From a checkpoint of a small mixture-of-experts model trained on Wikipedia: 2 picks a token.
Below are experts of layer 2 (counted from 0) of a mixture-of-experts language model. Rows are named router (the router's row for the expert), up (a neuron's input weights, with its number), down (a neuron's output weights, with its number) and show model dimensions 0-255. Each number is 128 + 24 x the weight over its row's rms, rounded and kept within 0 to 255.
Before each expert's rows: "mostly gets" lists some tokens that are sent to it at least half of the time; "comes after" lists some tokens at least twice as common just before its tokens as in all text. This comes from a sample of Wikipedia text that the model never trained on. Tokens count by the router's weight.

# expert 11
mostly gets: "American ", "New ", "= ", "United ", "September ", "World "
comes after: "| ", "the ", "- ", ": ", "\n\n", "of "
router [124 141  95 158  79 140 135 158  89 136 132 110  91 120 138 146 114 129 141 146  79 104 162  99 120 119  74 136 114 135 161  92 106 127 123 102 134 155 143 120 105 136 120 152 108 112 119 129 114 135 139  95 119 122 133 146 133 128 130 159 117 159 134 138 112 163 127 106 134 109 145 142 133 134 140 109 100 120 131 133 129 114 146 135 117 107 187 122 146 136 117  88 107 165 162 141 151 118 142 169  99  77 103  96 153  98 156 123 140 117 113 151 171  46 132 124 142 153 109  92 114 104 133 121 150 120 114 140 112 148  86 127 152 170 172 185 144 134 144 116  98  99  95 148 102 110 106 119 106 106 105 199  92 118 122 115 133 151 110 126 140 129  93 133 125 128 123 139  95 165 127 104 125 146 128  96 153 159 139 123  83 158 110 166 134 122 118 115 132 155 140 111 146 148 106 146 123 103 127 134  81 162 142 144 130 124  94 166 149 128 163 144 108 145 110 156 116 145 174 175 126 137 126 143 147 100 158 188 128 137 139  93 186 140 135 128 125 126 114 140 120 119 102 162 138  79 143 110 117 101 122 112 169 181 148  80]
up0 [123 197 130 159 134 163 148 112 173 130 177 146 122 177  95 121 113 148 170 126 164 166 137 146 184 120 184  97 147  95 113 135 112  99 130 188 135 114 132 124 113 147 121 154 104 131 107 120 126 125 135 118 127 114 146 109 129 106 129 101 107 143 132  98 143 150 130 124 157 137 107 129 154 134 136  70 130 114 122  92 145 129 128 119 142 154 140 143 107 147 169 138 125  88  92 104 151 203 146 141 144 122 108 104 159 134 146 146 130 161 133 106  97 100  97 149 104 121 145 136 144 125 117  82 142 120 113 123  90  76 141 122 114 157 107 130 141 148 169 141 123 130 133 109 147 139 148  93 151 150 102 131 137 125 132 129 155  90 144 153 129 135 101 133 135 124 130  85 156 122 116 116 112 142 145 128 124 132 102 136 112 157 110 136 100 123 144 154 140 171 146 144 128  97 130  92 115 157 107 175 151 122 156 154 146 118 112 106 104 132 150  97 120 164 104 148 125 140 105  72 151 116  90 157 104 172  99 135 105 160  81 140  98 107 161  96 122 153 151 109 172 109  83 140 115 109  99 158  85 159 120 136 180 108 123 117]
down0 [136 112 129  92 153 119 120 132 115 124 134 122  98 141 120 136 152 115  99 108 110 107 120 196 147 148 160 154 152  97 110 141 149 102 170 120 117 154 127 136 138 139 145  99 138 140 120 167 136 110 155 138 114  99 123  94 131 140 133 107 170  90  96 102 129 147 131 154 135  94 122 139 158  73 118 193 150 142  86 115  89 120 136 145 112 130  62 108 144 109  90 103 162 122 129 129 137 138 128 151  92 116 142 168 123 114 130 137 168  96 119 139 131  96 120 103  81 127 171  97 166 146 120 120 120 161 198 131 103 153 137 114 101  91 107 148 113 141 176 141 101 160 160 124 141 146 124 106 127 127  95  99 148 116 144 130 144 176 119 100 140 138 170  91 104 148 141 170 174  82 141 146 126 127 132 151 130 144 125 113 164 122 126 132 120 114 116 152 120 106 132 142 144 150 175 127  95 116 140 130 159 146 116 113 116 120 135  86 186 156 120 127  86  98 120  85 163 148 110  96 133 139 152  98 160 115  99 136 106 111 175 132 148 136 107 107 110 126  99 173 163 131 129 128 119 100 123 129 134 128 104 121  85  87 129 130]
up1 [ 96 160 151  96 124 151 126 108 140 132 145 140 138 147 120 168 108 107 168 152 163 122 119 115 147 118 107 131 160 113 124 123 139 117 144 113  93  99 135 135 129 129 130 118 169 111 126 116 220 124 131 139 140 117  61 127 116 116 154 170 135 138  73 155 150 165 129 118  91 164 128 164 115 155 126  98 160 133 147  98 127 148 150 183 126 155 115 130 120  99 200 127 122  88  88  83 120 139 156 119 143 135  80 102 147  93 140 131  94  98 122 101  78 147 130 160  82  71 146 156 151 158 168 118 140 146 125 156 117 125 134 172 101 108 105 121 164  81 101 131 128 125 129 124 151 103 118 147 112  93 148  89 158 170 136  90 129 140 160 130 130 144 128 122 143 127 124  96 142 121 113 133 147 132 125 110 103 143 102 126 136 157 120  89 153 129 142 135 111 104 141 130 135 107 152 121 130 147 122 120 166  76 150 107  89 112 127 120 122 130 114  80 110 132 119 139 178 103 128 107 106 143 152 113 150 135  90  98 128 150 145 129 126  83 109 116  98 119 145 163 125 112 107 150  77 131 126 155 158 110 107 136 112 117 126 137]
down1 [122 103 119 158 152 138 103 131 146 164 126 132 132 114  93 111 129  86 121 122 129 126 122 136 124 153 161 136 104 113  99 163 157 123 100 130 129  70  82 141 107 144 148 104 123 152 100 146 116 115 133 118 129 111  97 107 150 157 152 143 151  73 163 114 163 139 143 141 108 142 124  98 129 111 114 183 125 112 160 126 145 145 129 146 167 196 127  91 135 118  49 139 119  91 119 154 146 114 104 114 112 111 125 161 123 148 119 129 118 148 144 148 165 129  85 107 111 131 186 138  94 137 118 111  92 152 108 122 141 167 136 144 142 142 108 154  83 133 133 129 105 147 115 133 154 125 175  75 157 160 126  94 135  88 149 146 103 120 112 101 132 121 150 124 130 123 134 122 159 119  88 136 126 128 155 156 148  99 129 174 156 142 127 134  95 151 129 143 104 188 121 121 123 117 136 136  76 127 117 161 165 113  91 110 146 135 134 189 141  86 128  97 105 130 122 113 108 141 107 128 138  97 122 128 164 122 132 130 116 137 103 122 127 115 148 134 100 159 186 116 174 147 142 122 110 114 103 168 113 141 173 158 124  79 137  81]
up2 [102 107 155 141 143 149 122 118 125 135 124 136 138 122 102  81 122 102 169 150 137 117 101 130 144 127 128 162 137 153 131 110 160 105 133 126 104 132 119 144 138 126 145 163 135  93  86 132 115 111 133  96 118  96 151 154  80 147  98  59 115 131 169 144 172 145 106 113 156 115 115 124 143 134 137 115 152 106 169  98 130  63 145 158 138 103 133 139 127 126 155 144 131  78 149 129  92 159 145 119  96 123 124 133 130 135 131 145  68 110 129 111 126 147 105 143 157  62 134 122 137 126 174 136 149 160  91 139 185  74 108 136 120  91 144 151 143 135 155 143 164 109 105 128 117 120 140 108 169 163 123 151 143 109 116 166 112 131 151 133 129  88 121 168 113 130 127 110 156  77 155 102 128 153  59 119 126 136 101  92 124 137 102 130 112 148  98  76 123 134 113 138 142 143 133  92 155 123 132 136 124 167 141 134 100 148 137 123 133 142  97 107  89 135 123 125 180 146 135 151 150 148  96 133 139 135 124 156 136  84 107 130 119 124 158  80 161 111 113 112 130 109 172 174 149 117  96 168 112 132 107 130 147 140  77 116]
down2 [146 132 103 116 165 113 109 151 103 140 111  88  91 116 137 104 135 114 107 102 128 147 179 147 105 100 132 135 144 137 169 131 103 114 146  95 100 145 124  89 144  97 165 134 128 134 132 148 130  92 163 131 122 166 126  93 187 110 148 127 101 123 126 176 114  92 122 134 121 101 155  71 138 175  90 139 122 144  84 125 139 121 107 117  93 138  74 100 152 130 117 125 144 146 114 138 162 143 131 123 127 106 122 122 119 127 145 132 148 102 140 142 111 123 142 194 165 172 103 123 118 135 130  87 147 106 146 110  98 153 129 152 146 126  96 153 154 160 111 140 124 139 129 145 128 172 126 108  66 120 107 106  48 119 134 151 175 148  88 135 139 163 167 114 161 141 119 152 127 156 143 185 129 116 164 118 168 157 128 107  92 121 134 131 104 123 139 148 156  91 129 120 121 112 158 145  91 168 125 125  89 158  78 119 129 114 159  86 118 137 128 150 140 135 147 147 115 139 138  81 101 132 135 153 103 143 119 119 128 131 121 116 192 151 111 124 120 144 152 103 109 117 127 135 144 131 104 128 147 137 120 105  88  98  98 118]
up3 [ 98 157 102 110 165 133 151 169 162 115 152 172 146 117 146 179 112 164 164 122 142 105 122 133 122 119 130 152 148 143 112 126 122 117 177 135  83 156 103 141 174 101 171 128  76 119 128 120 136 114 119 111 154 112 136 155  55 175 121 107 151 149 123 125 104 144 126 143 114 161 137  87 142 118 152  97 107 143  98  95  99 165 114 121 128 131 118 129 126 175 143 149  96 109 133  84 114 148 124 105 156 115 125  69 132 172 129 108 130 124 128 108 108 112 118 134 140 133 115 156 132 185 101 153 148 164 127 135 147 136 129 149 138 156 114  88 104 106 145 121 100 100 171 110 148 136 111 135 103 125 108 104 118 133 101  81 131 107 186 118 143  88 126 127 139 120 143 140 111 151 154  95 129 131 137 126 136 112 129 120 113 146 128 142 150 117 130 123 108 122 151 122  99 104 126 119 101 153 140 148 133  64 132 140  91 169 102  94 129 122 131 111  87 109 147 135 145  95 124 110 107 117 148 147  95 151 148 112  89 115 181 175 130 149 115 135  61 142 105 109 140 164 133 129 106 100 122 127 123  95 179 183 117 112 126 114]
down3 [124 202 145 157 144 118 123  88 141 185 156 154  73 143 124 138 121 124 142 106 144 123 120  77 146 161 131 139 126 124 123 116 115 107  77 114 186 119 125 161 135 153  95 154 113 162 124 139 121 108 159  99 161 145 151  94 127 118 130 130 157 138 129 104 100  97 133 137 105 107  93 135 112 135 139 164 158 147 122 112 149 141 173 162 117 103  86 145 123 117 104 108 112 141 102 142 134 139 119 119 120 120 108 203 111 136 158 132 131 118 160 136  96 173 128 107 135 129 139 162 127 150 116  80  94 144 102 136 100 137  85 117 129 166  85 125 133 133 119 153 136 135 178 128 120 162 126 106 124 128 169 162  98 138 155 103 147 119 136  95 146 155 130 153 148 106 134 100 152  77 108  94  81 133 149 130 143 121 160 149 151 124 136 140 130 109 109 111  90 117 138 105 112 115  94 149 137  97  99 143 139 127 122 113 132 111 121 173  96 124  98 105 113 126 154 165  96 128 102 132 114 127 121 146 151 112  98  97 120 126 144 144 172 136 121 178 146 143 139 110 139  78 117 115 118 144 152 145 149 117 162  70  91 135 134  73]
up4 [144 112  88 126 115 122 157  97  88  93 157 184 132 185 171 119 128 123 134 152 160 104 133 116  76 133 176 193 150 167 102 114 153 132 118 141 119 133  92 194 200 148  71 134 161 114 158 116 129  99 148 123 143 151 108 168 131 144 137 105 114 124 112 137 125 129 125 139 128  96 111 128 157 152 141 164 166  92 156 109  83 124  69 102 134 153 112 183  91 137 111 164 108 104 116  88 136 152 133 125 129 127  92 137 121 146 102 151  85 105 123 114 117 163 180 163 180 111 155 111 119 128 145 137 149 102 123 130 116 122 133  78 125 122 116 122 120 141 122 105 116 141 110 122 133 144 111 165 144 111 128 120 100 120 122 138 116 137 121 131 124 107 139 136 117 126 132 143 122 129 138 151 150  96  88 150 140 145  94 152 130 128 131 148 147 127 148 111 133 152 140 155 113 123  99 126 133 151 133  96 120 137 158 128 134 155 121 131 139 147 124 152 157 135 148 103 114 158 131 142  76 133 117 102 142 188 101 113 136 124 129 106 155 103  99 152  91 153 142 190 110 125 152 154 134 176 135 120 155 109 106 152 134 132 103 142]
down4 [149 123 128 131 162 171 127 143 137 120 100 119 100  60 167 113 114 115 120 111 118 137 150 112 124 147 131  78 135 150 102 169 115 181 155 105 101 132 148 119 120  83 101 136 130 129 115 133 100 112 136 148 140 101 146 104 131 154 160 126 114 172 116 145  90 116 147 168  99 139  94 153  98 124 109 104 160 144 152 125 169 147 119 107 128 144 142  97 143  94 133 113 196 129 130 126 154  91 122 106 128 113 163 123 141 143 130 102 167 111 163 111 145  97 132 169  98  87 128 129 136 100 142 101 131 168 154 112 164 149 137 118 132  96  94 127  68 147 116 133  94 120 109 121 132 164 153  87  84 126 130 120 104 137 100 149 177 133 108 122 126 153 166 121 164 163 110  94 129 142 114 131 117 120 153  90 185  81 153 120 185 165 139  98 100 153 140 147 163  93 153 148 120 130 149 113 127 139  94 108 140 139 113  98 103 145 101 147 111 134 115 128 149 193 109 140 133 121 128 162 137 132 121 127  77  94 130 147 114 107 116 165 119  95 118 128 138 122  92 149 140 107  90 123 150 118 140 145 139 137 145 135 143 140 106 154]
up5 [168 164 124 103 117 142 144 144 128 141 130 118 103 160 140 122  71  81 113 166 140 141 155 159 112 103  91 127 147 110 128 123 112  97 149 148  86 146 154 126 138 117 182 129 115 157 123 100 170 147 113 124 129 118  99 159 167 148 130 122  92 163 138 120 118 119 108 123 110  79 161 106 119 116 144  82 126 138 112 126  89 182 119 180 113 134 156 125 179 163 180 106 136 116 118  97 143 149 143 150 146 121 128 115 134  98 120 145 131 126 135  98 116 166 102 128 140 151 109 147 167  86 123 107 118 133 143 119 150 127 123 133 114 113 103 116 100 150 147  93  63 128 207 131 112 113 133 129 119 136 109 124 136 147 116 102 155  81 126 126 149 113 122 161 114 157 133 112 156 107 158 130 171 130 135 119 112 146 111 104  96 100 145  94 152 126  94 139 118 121 130 117 151 122 121 132 112 171  98 113 138 140 183 134 103 115  97 147 123  81 147 157 163 138 122 129 149 127 141 112 146 116 131 109 145 133  93 148  72 123  96 150 158 167  95 115 117 100 125 156 129 137 106 163  95 145 127 130 166 105 107 118  62 170 118 129]
down5 [106  81 187 141 164 118 116 111 125 112  84 166 157 126 111 118 131 108 148 125 132 102 112 110 135 116 106 134 128 105 138 123 127 127 131 124 143 138 135 127 110 150  99 140 135 126 156 153 138 149 102 150 114 133 141 116 120 108 127 137 172  89 150 135  90 100 139 113 130 187 139 116  81 170 137 147 101 153 127 137 144  95 141  99 136 160  83 109 126  80 108 149 173 116 136 152 132 108 151  87 132 124 123 152  58 143 129 153  99 127 130 161 141 100 112 128  94 125 157 126 147 143 154 111 123 110 100 171 128 144 135 148 139 130 110 114 121  92 129 138 136 110 144 143 165 161 122 103 136 145 156 120 151 114 178  70 133 178 124 131 137 134 140 131 159 155 114 121 119 134 104 119 106 141 147 114 157  93 152 117 189 162  97 120  92 116 118 134 142 114 133 115  93 112 123 119 122 101 157 154 150 108  93  75 136  88 126 118 163 138  77 138 111  97 135 168  95 164  96 120 184 130 147 127 186 124 112  86 174 119 160 131 100 127 145 115 101 121 151 137 142 124 158  90 160  95 110 140  90 109 103 143 175 111 130 137]
up6 [140 143 151  92 101 114  91 116 161 197 102 140 118 148 153  93 135 148 118 139 122 103 141 121 159 191  94 119 138 114 141 119 139 134 140 151  83 164 130 138 124 107 122 158 127 163 151 108 152  98 111 143 112 127  95 119 152 113 124  92  99 124 113 137 107 131 100 115 152 134 107 150 138 138 149 166 181 122 121  99 113 155 100 128 125 174  92  93 165 111 126 113  98  97 141 120 141 139 150 160 106  94 112 171 113 122 160 106 164 130 162 120 112 132 133 176 128 106 168 118 120 181 136 176 116 127 147 112 118 127 112 104 124 160 146  79  99 120 153 142 123 107 125  92 131 113 149 135 127 147 163 182 124 137 154 144 121 136  87 121 101 108 141 127 161  93 134 188  94 100 109 110 151 128 136  92 154  97 140 104 137 149 127 135 140 151 153 160 147  98 152 120 158 110 118 115 116 122 135 148  97 111 151 144 141 128 142 125 139 129 116  95 101  94 100 148 125  76 137  58 116 130 136 109 114  89  94 154  87 145 174 127 138 136 147 171 113  97 143  78 118 150 133 109 127 137 180 127 128 131 135 120 140 105 113 107]
down6 [160 115  96  62 154 125  96 115 143 156 134 133 123 132 149 168 148 138  89 129 153 122  88 127 163 151 136  97 107 137 147 127 106 127 122 104 150 127 158 139 141 126 134  93 151 129 128 165  87 109 135 126 171 147  95 132  97 123 120 161 117 134 173 111 169 130 175 134 135 135 159 166 115 121  96  96 124 125 126 135 165 135 109 138 125 134 118  98  93 136 152  80 169 136 119 133 120 106 112 115 140 125  98 146 141 146 109 138 170 101 136 119 118 125 165 104 118 150 116 163 102  99 120  88 116 170 140 124 153 128 153 147 149 156 113 112 131 163 165 106 126 148 172 117 128 131 122 158 126 132 102 106 148 156 152 144 139 166 123 165 150 160 120 118 129 120 108 137 186 142  97 153 157 124 129 175 138 115 116  84 195 115 111  82 141 149 138  80 126 127 123 115 115 125 129 143 110 118  91 116 115 141 108 140 100 148 105 120  75 133 105 113 147 160  86  93 149 110 137 145  98 122 142 107 124 117 160  71 150 146  66 128 109 126 104 107 120 147 173 125 136 130 140 108  63 110 119 123 111  98  98  72  99 150 124 128]
up7 [135  94 126 100  89 137 116 105 126 123 156 126 131 164 158 105 159 144 166 149  93 145  94 149 141 102 142 110 172  66  90 168 132 147 142 107  94 128  98 180 137 117 147 105 103 151  94 110  97 135 131 114 127 154 129  91 150 126 144  96 104 138 115 131 171 135 123 138 132 126 119 159 154  73  87 110 125 136  92 127 186 153  76 130  93 134 111 119 106  91 167 137 133 106 136 117 126 162 115 121  76 126 135 136 159 119  91 132 124 102 161  84 104 164 148 145 119  97 138 137 137 121 126 140  77 127 160 175 110 152 125 131 148  88 139 137 106 134 160 105 105 138 132 108 144 146 128 138 133 141 106  98 140 122 115 143  98 151 157 106 159 133 188 119 123 118 105 130 142 150 138 117 139 158  66 124  93 147 138 118 125 130  99 101 146 119 112 133 119 109 122 142 127 146 140 102 133 183 173 113 135 130 120 145  84 114 107  96 108 116 143 118 130 134 130  84 151 100 146  57 127 118 117 136 125 111 112 103 110 114 110 148 164 118 121 131 112 146 133 153 153 110 140  82  84 149 116 142 171 113 122 103  78  99 119 141]
down7 [148 110 119 124 168 141 112 148 129 126 118 106 173 116 153 126 113 126 143 120 142  71 155 138 151 163  99 152 120 119 166 127 149 128 140  89 105 144  85  98 150 141 137 125 106  77 127 145 164 120 141  87 121 114  98 139 148 129 117 152 105 164 117 158 171 143  91 115 115 141 137 124  90 126 108 133  81 126  67 119  99 112 140 143 128 127 109  99 112 136  98 127  80 107 127 159 131 141 146  92 170 118 130 151 115 133 116 155 109 118 136 148 146 134 148 109  96 109 111 145 122 163 124 136 177 156 135  86 172 170 148 123  78 123  56 102 151 102 117  98 156 126 130 161 111 146 126 169 162 133 120 124 137 107 108 158 124 109 127 137 141 124 115 128  98 150 129 150 144 134  87 156 139  83 175 136 103  90 143 118 136 114 146 141 106 128 112 124 119 117 126 128 144 144 137 157 160  91 148 122  95 121 148  93 144 150 160 117 119 144 100 149 141 160 140 139 126 188  89 168 127 118 114 159 148 185 151 104  87 133 128  97  92 101 152 127 129 133 120  88 120 143 157 181 125 106 113 150 110 156 107  87 137  91 107 115]
up8 [118 107 125 150 138 130 110 125 108 122 135 155 159 115  52 130 164 158 130 141 126 136 121 114 101 146 116 141 147 121  98 146 167 143 164 103 136  96 102 146 103 152 100  71 132 132 146 125 161 151 199 110 110 118 151 122  96 135 132  83 109 131  74 139  99 113 131 104 130 131 127 134  74 124 124  98 134 138 147 174 144 153 102  98 124 160 176  84 145 126  94 147 152 126 108 148 110 136 114 123  91 120 136 120 125 134  64 131  73  96 132 150 127  97 110 142 120 131  89 126 164 122 149 138 137 120 123 135 109 202 101 138 105 118  80 124  75 117 113 124 177 135  99 136 136 140 139 107 113 149  95 123 144 148 158  97 134  90 108 164 164 121 138 125 128 130 120 146 124 195  93 129 163 142 138 143 119 123 155 137 124 145 129 113 119 126 153 140 113 170 147 108 114 135 120 136 102  99 188 134 121 116 149 103 139 143 141 162 151 104 146 192 125 169 135 128 129 127 116 119 162 120 138  86 157 143 174 139 123 108 162 124 143 135 102 132 149  97 121 150 134 119  98 132 155  96 135 156 123 131 124 164 119 120 111 110]
down8 [125 134 132  78 109  73 100 127 126 138 110 129 119  75 134 105  69 138 155 144 139 117 145 141 156 155  97 139 134 113 126 161 175 116 124  87 152 154 141 135  97 151 150  93  81 138 141 134 113 139 116 137 104 148 117 117 136 125 138 128 153 100 141 149 121 154 118 111 151 130 110 131 147 193 120 155 133 130  81 130 167 119  96 116  96 127 124 160 125 105 190 135 167 132 132  66 167 151 164 131 127 149 157 171 161 120 117 162 119 170 141  86  56 154  99 102 148 160 119 147 101  78 124 104 122 115 113 125 107 107 147 138  82 138 127 111 162 131 156 143 142 121 120 141 131 136 115 152 136 136 176 150 155 119 126 117 111 126 123 156 124 134 129 133 156 138 122  96 159 106 129 158 127  83  96 134  85 123 186 125 135 133 115 122 116 113 122 102 157 150 158 137 107  88  98 147 125 158 120  99 108 115 118 137 121 132 102 133 118 119 127 110 153  82 130 133 119 138 170  89 118 153 145 142  87 128  68 144 131 135 144 134 157 117 101 204 134 102 116 156 142  93 126 144 118 125 151 129 135 138 123 101 118 135 121 141]
up9 [ 71 174 120 117 165 139 142 138 153 119 112 137 102 121  72 130  93 106 118 114 131 127 126 140 111 130 130  93 121 125 111 163 136 159 150 136 163 137 133 128 143 121 176  87  81 108 128 123 128 138 106 170 120 108 148 149 137 111 147 103 158 138 175 117  94 124 128 126 137 172 119  97 130 142 135 147  93 119 112 131 137 151 127 129 177 123 171 138 122 136 188 106  86 147 172 168 112 131 114 125 141 126 133 111 151 132  83 112  86 127 149 141 102 104 109  83 100 152 120 141 142 124 126 128 143 101 137 132  98 104 149 180 121 132  87 157 150 168 129 164 129 144 147 133 126 146 168 104 144 131 101 167 135 124 134 143 131 108 123 153 156 142 129 162 114 144 135 130 140 170 129 156 160 139 129  97 106 113 111 118 149 154  94  55 148  86 161 153 140 153 144 117 151 121 124 131 111 154 136 120 119 146 156 127  95 122 142 121 108  88 126  76 133 168 116 119 111 157 109 103 139 170  89 131 106 187  77 118 129  79 150 142 107 152 154 132 120 148 159 110  84 138 139 115 112 105  91 141 127 120 152 158 115  80 146 105]
down9 [125 124 125  97 144 107 152 140 158 117 140 143 135 128 138 129 108 108  81 153 134 115  94 165 135 104 130 141 148 121  86 134 150 100 126 132 117 108 117 144 140 160 145 127 121  92 158 157 102 114 140 135  92 142 104 129 168 128 142  88 160 118 152 117 148 105 112 133 144 127 109 128 154 137 103 107 128 187 128 145  79 129 101 122 140 133  72 123 161 111  97 112 120 164 135 120 114 171 128 116  91 123 131 136 106 122 135 108 142 112 124 129 149 130 169 112 140 115 136 159 150  75 162 149 129  93 119 121 137 119 129 133 115 119 144 104 131 141 169 157 172  95 126 108 139 160 164  92 132 110 133 111 148 107 198  95 126 153 150 135 120 114 174 131  96  92 128 137 175  27 147 158 144 131 116 171 160 168 147 125 142  99 122 147 121 154 145 123 108 116 133 155  88 137 116 102 145 139 108 131 129 121 152  87  86 102 137  94 125 140 117  98  80 106 135  83 131 135  95 127 125  93 128  97 171 134 121 111 145 105 161 120 153 167 136 111 133 115 114 113 132 164 172 127 128 173 105 102 124 108 137 108 102  68 132 153]
up10 [115 134 118 147 118 120  80 130 112 141 176  95 132 173  93  81 133 151 156 141 135 118 141 146 120 105 118 130 110 110  78 154 103 150 103 120 148  95 122 136 139 151  96 119 147 131 159 126 165 161 121 169 158  87 103 140 125 130 146 135 130 107 129 113 143  86 138 132 138 142 139  97 128 139 154 130 107 174 137 157 158 124 131  76 143 131 127 140 131 133 209 147 120  85  81 113 112 132 121  87 133 111 123 160 151 169 112 145 108 154  87 122 116 134 120 141 135 129  93 129 113 133 125 148  84 108 193 118 115  97 134 149 108 159  97 105 129 118  82 143 140 104 136 107 174 133 150 111 125 137 204  91 148 157 101 142 123 132  92 133 101 130 113  87  99  90 123 119  98 150 137 133 114 118 107 128 139 116 136 156 157 126 101 131 121 133 156  92 155 133 110 157 125 122 137  85  80  97 163 107 127 128 100 106 138 103 111  92 109  89 147 119 164 171 107 143 115  84 134  61 157 153 147 150 126 127  86 141 138 113 174 163 144 129 153 125 125 129 157 150 124 107 119 134 127 150 141 125 114 120 138 143 122 158 144 120]
down10 [139 167 100 117 124  85 134 160 124 148 135 101 140 139 133 127 145 136 114 132 105 117 169 129  90 164 138 141 140 128 142  79 138 140 125 139 109 120 137 138  89 125 130  93 126 144 125 151 153 154 127 171 110 106 101 128  90 156 105 115 118 117  97 153 143 113 133 118 135 136  88 144 120 146 147 136 169 135 145 135 134 132 126 148  99 129 114  87 141  92  82 115  96  85 170 175 146 133 104 118 108 128 158 135 135 191  92 113 144  87 155 111 151 100 100 128 135 132 121 136 150  95 111 160  90 152 138  95 119 124 144 124  53 152 115 116 144 137 133 126 177 145 107 129 136 134 144 138 152 150 103 139 106 118 119 159  89 153 122  84 135 112 122 111 164 104 130 127 110 120  99 108 110  89 172 179 106 124 104 159 172 163 151 153 115 123  99 113 152 143 130  98 127 140 122  92 144 141 198 142 193 137  99 110 101 186 126 166 123 144 151 110 107 132 108 160 147  93 138 135 162 111 132 100 141 129 104 128  83 172 144 164 104 104 139 141 128 118 121 117  96  98 137 143 100 137 120 100 174 131 147 111 107 118 134 101]
up11 [102 108 145 130 132 119 100  78 172 152  72 119  94 126 110 150 155 130 140 128 130 123 126 137 116  88  81 135 138 116 122 131 120  92 124 149  90 120 156 163  84 121 139 128 146 124 118 125 181  95 107 166 108 139  91 119 140 156 116 126 116 101  87 103 127 135 167 144 139 132 121 152 121 134 160  75 122 149 160 137 156 151 153 138  93 101  95 122 119 143 151  88 157 105 156  57 163 126 103 122 155 134 129 129 103 137 117 162 112 145 145 123 136 139 129 142 127 142  99 126 146 128 128  99 119 103 118 122 136 154  93 111 131 156 155 114 114 135 150 164 151 137 137 141 104 125 171 109 112 136 123 122 122 132 165 127 165 134 160 122 133 107 167 109 137 144 118 109 127 117 149 135 111 156  94 127 146 113 115 123 116 130 178 112 116  84 144 115 134 119 143 117 140 121 143 109  83  75 144 145 118 148 135  66 147 130 141 131  59 119 148 134 163 122 126 163 136  69 149 155 137 105 166 134 169 133  81 125 134 112 170  89 129 126 101 160 108 127  66 121 189 114 133 150 102 156 104 110 166  85 110 118 112 127 115  86]
down11 [159 129 168 127 135 103 121 170 102 161 136 168 131 161 129 144 138 100  79 153 157 118 117 164 113 141 120 140 151 133 166 107 145 152 138 131 128 136 133 147 152 139 123  92  78 145 127 171  71 163 146 114 161 164 126 139 126 129 127 150 130 118 151 137 117 130 134 110 108  94 144 123 125 132  83 151 152  95  96 121 115 138  96 131 115 115 127 143 116 145 139 160 153 113 150 139  98 106 148  91 118 134 147 179 109 114 148 107 126 129 161 126 139 103 130 130  95 147 175 149 113 111 107 151  82 166 103 147 151  59 129 138 130 117  94 144 168 124 137 110 147 110 132 114 139 140 144 136 162 160 124 109 129 113 124 103 120 123  85 107 131 137  99 143 137  63 134 109 127 115 121 127 161 116 101 179 134 121 132  79 148 108  76 127 144 124 103 131 138 163 129 127 156 119 166 153 146 131 165 136 163 126 129 130  82 102  94 127 155 120 127 104 177  90 119  90  77 133 136 142 128 155 133 125  93 155 156  95 109 150  82 198  95 110  92 142 116 115 162 112 122 105 104 115 140  99 107 138  99 143 108 129 109  75 137 126]
up12 [112 104 126 134 137  90 141 119 119 146 120 113 166 122 127 168 136 133 153 125 123  44 158 111 173 104 155 109 118 121 145  92 137 155 104 119 182 110 144 123 110 137 122 115 105 134 182 102 126 113 148 134 134 109 159 149 136 115 155 114  73 120 111 143 125 116  94  95 139 151  89 154 150 136 119 146 127 102 106 119 123 148 130 116 116 151 135 141 126 150 114 117 139 145 125 143 149 135 127 138 165 123 111 133 123 161 113 147 147 134 101 125 124  99 144 124 164 120 131 119  97  82 113  72 169  88 119 147 118 127 126 145 139 151  93 159 188 116  64 100 137 142 113 125 128  90  79 164  98 124 106 139 115 102 131  83 125 156 147 133 124  81 120 128 117 159 113 102 114 137  79 155 141 139 149 131 167 172  84 137 138  92 114 121 126 163 101 148 136 180 140 138 124 105  84 120 144 125 154 125 102 112 163 100 176 128  97 133 107 107 154 133 161 120 108 120 122 146 157 140 152 198 113 103  82 117 124 137 148 122 101 112 152 116 165 129 123 171 175 118 110 131 127 148 128  90 119 105 108 156 121  95 110 150 101 122]
down12 [130 119 171 108 187 150 156 167 122 112 108 123 128 108 143 143  72  97  75  96 145 168 127 147 179 142 146  88 139 133 130 173 126 138 116 174  97 145 137 114 145 125 121 126 147 148 119 161 121 137 118 134 108 132 141 108 140 155 105 102 139 133 113 120 127 106 123 115  80 135 116 129 123 100 125 130 178 140 162  74 122 124 129 112 119 135 133 120 129  98 149 122 166 123 130 128 147 123 138 118 101 113 126 124 172 105 155  99 113 150 144 112 106 150 119  99 114 123 148 127 132 136 160  90 114 167 178  90 156 132 131 148 144  90 121 117  97 139 157 133 105 130 115 134 129 129 167 115 124 130 120 133 180 153 132 149 141 149 155 143 113 142 152 102 105 113 129 145 122  87 170  96 124 116  82 101 120 125 166 126 165  78 133  68 149 120 143 135 207 116 103 129 161 137 147 105  89 125 119 112 147 122 128 140 125 103  94 114  83 167 123  91 113 122 173 112 160 125 158 104 136 114 130 120 134 106 132 148  98 119 123 199  98 128 139 140 105 131  83 172 136  59 126 117  95 137 150 124 102 133 133 166 125 114 113 142]